From a checkpoint of a small mixture-of-experts model trained on Wikipedia.
Training: a variant of Muon for the experts, 316M tokens.
Below are experts of layer 4 (counted from 0) of a mixture-of-experts language model. Rows are named router (the router's row for the expert), up (a neuron's input weights, with its number) and show model dimensions 0-159. Each number is 128 + 32 x the weight over its row's rms, rounded and kept within 0 to 255. Numbers have three digits each.
After each expert's rows: "comes after" lists some tokens at least twice as common just before its tokens as in all text. This comes from a sample of Wikipedia text that the model never trained on. Tokens count by the router's weight.

# expert 7
router:169103104151061141109125146103139131112095081058124178133111096140117137153123173096131150135084141090150130114130114092183171184108155179121109140173116166072147137107100122101125122184141132158154096110141096125135080111192084095090118086118163138083153065098127160116082126153172159148184122131151137115124197149123079094137143104099134193096096150162047080148108123165158137128065065176181131097183122192115109099084151096126127133170089112091140119199101147157133145142131108
up49:113126132113157093135181110032114067103144114122108121167096175073153125110147163140137132146161136068135137124048150165090140118105102145115182081121130115136162175114166152110133100083109124143097119073164053121129093098108113033136147123136155115090159118103149155148060111172122119073140131096111176108209187113176134154101158101105105143199111120149101122174078155160185069142123148169145112122135106119115158098173119150086133110126163078132147129083168148096130163125126159
up50:097168180169153141124106110186132106141104198123130112127076124130133116099131115123186112160143152101145056129090088167145109089096129091128064086105134126121127091153121162068125087040143114182134053148136167119062110130131174131137123104160199112119100132165138126149139128105137067126110084136150077113166108113133137153132138097118154123123114180186057153163130111157102104141101182111152072122107115148096092125153087177156095169096125161094093118094129050075157119182167109
comes after: "\n", " |\n", ")\n", ".\n\n", ".\n", "\n\n"

# expert 14
router:178066120166159215111123093138122184152124161147137174138119109155089124087161151135155131125105122181142123091126096128134138196126101133141087145131111187172115093181074112061154147143171158116114146048119141141118145107136062115104167127089181095105155143137153107094143113146082091152130139133152134145103142101160120091129108131117169114107117159130152086180104126122102090184108181198111108119167113180071123126179104135160205130122108091213156102107130122156198101116086093
up6:194115094065133102149127085131151099129133171115067140176146162148151140118124158114110123088066076107119219113143125170100131133119157143097133119089105151102131107136168133081167102139123190112157156071108083128114100161109106122139087050157142114179102149146144139127126146081105080090168137094126144090083100176123124114099115083093107113165204110102122090128116106151114121221084194123131197150198091179073130110137164140126095133113113123180081135108148137144166131106094135
up7:127066052130131166084076166148095171124100133189094085143102148121145146098089154172104040110177139166178143106119153114104181170161087168131158094119071127118144158132085150086126063124197066139140073053121145098141116084102111115128108137164122149135180173127137135104166093127095135184165092148166133097093162180120135129132128146146188109133116157106115122157153122139081101123154158145159088144093093126138121105139119160102103101147123083120059099156192092130179142149134145
comes after: " the", " a", " b", " m", " B", " p"

# expert 8
router:145081168139107150149092097111119141090159126141151150077089133184144059190158126135189136140133157145143162146087134097197158171086131212167128153135110165166110158127119101084110126161131109151117128105140149125113177181198126112098142078097143108058102142119161134166121147129145148149145112131150127097108119131211113185149115155088156109065164150153167105134104159195163072134108093192162140114183128141095129177157080153104124172103103122191121102116132158136171155180087112
up12:089160131133114185152095164130145195104102108109073126187094120168117157142142164134119165138130158131089140146135077182114155142131107129157124100100133144129073116164063145148100159072129140122120106151108099075147069133187113138141050114145135172078137086134131144137156129210155179114176148121121157119187107165114191122150133131177161124142097118126157165107164129147127156134112130088169124153139151123160140079148109205045132112197057142131131098092097111078109087183179112
up13:085131129156183172123120124076162149158144170132150152179060177140116083148135095200136113116163081146109145131118085120174158129115073121110170111181133120152170154144145115120160117182200111182161148138159085142124122138142155085142129110138117125080193139117128172152176159176072127139135053136136127138129132186128122098149144119097099113092088079130129121126092094158050120148107146213152133151192185099107149150120142084163181120178082122115116093163101116100195126158112123
comes after: ",", " the", " in", " of", " W", " B"

# expert 10
router:140151120167096143150073119109106139125143139114060155146096046112071134098116154099115133200064151174177112120075152110148183148122135149139127112176149081146105157133129125105174119113157204151124154090157085158132126133132130112133141126143145085089117076099136120118115081106142152115136130128133120177129199156218112133210109163123152122134118147127121114181110116132088081193070174174113176134164136174105093210111083137113109179128118133132139123164162152182156164160184119
up11:079134055097078141239054145193179099073140101194126119103149109136115161105102106120115121181129138116205093189110142115139214160174126134109127107133091112149102152088145123123100132135137151094142097107129094156085186112142107111082116125127093121167144097130114129142120133166135128128141102156098128113068130117135124109143164133146132126091104078093093187199144147139064102129071153160104108162112158153154176156165154120152105094107146179109168136128109147150147200119178124
up12:121077134153099106146146162061095103069063155121108114162137132138165118110106137128067144205117128103122146101206144133123174135153164136130096065133163075115141089156134107153130130128089120145140157108118106161125116124071173128075125133165108082137122142094081118151109134189130140108105138173097076111126131155094133148168076067177090194140118098220143129113097099151141184115054086143098130119147081190125099076152212112097088109147140146107080135130147138160113120126132091
comes after: " ", "–", " (", "8", "9", "."

# expert 2
router:210112133164115119133063119180051126118144162106091123126106071150102195132170136174136134163129104170146201067125162101193140125121144181172141140121133123145092123116139181081094149163138118158179196126093124101144113177140111130114158126173132102047153094152137157060103134148160164143134140145157118104070129140164099135204181122164102114128151142121099104165136162169170132128090101167079135169133109194123097110154142119138171168165159087175141137126140114159161110139092139
up99:102180159132103137202128127053055132131103163146128125176150125121150183130114162137132145133110147094126167151172117188083132134115120107160111158145135122139117044139098082147163113163134125145195160088093143129166115122168126112074126111139142190121180123196151131115135087176075192097122084162136076126051130102129143169156145134114183148127181150109103068126080085162156132146113103128144150123202114116131158182152130158113085151110135132085168146105146169130125053150096103
up100:151098134138145153115082147166103134095121133160145131091115138094135127136133200156033100117170110093117130154142177052169071075172124076117158094145097108122072100188152137112105082159113135162140130121081065162117152074113104120169147086137120121092140118122131144111089118128131117139094169116101083101081163156083079143132134081149147089141115135165097059155149068118156214148114073129078124128161154140173059134145171090123130122128102140111189162126116103109129087106195132
comes after: ".", "-", " |", " \"", ",", " the"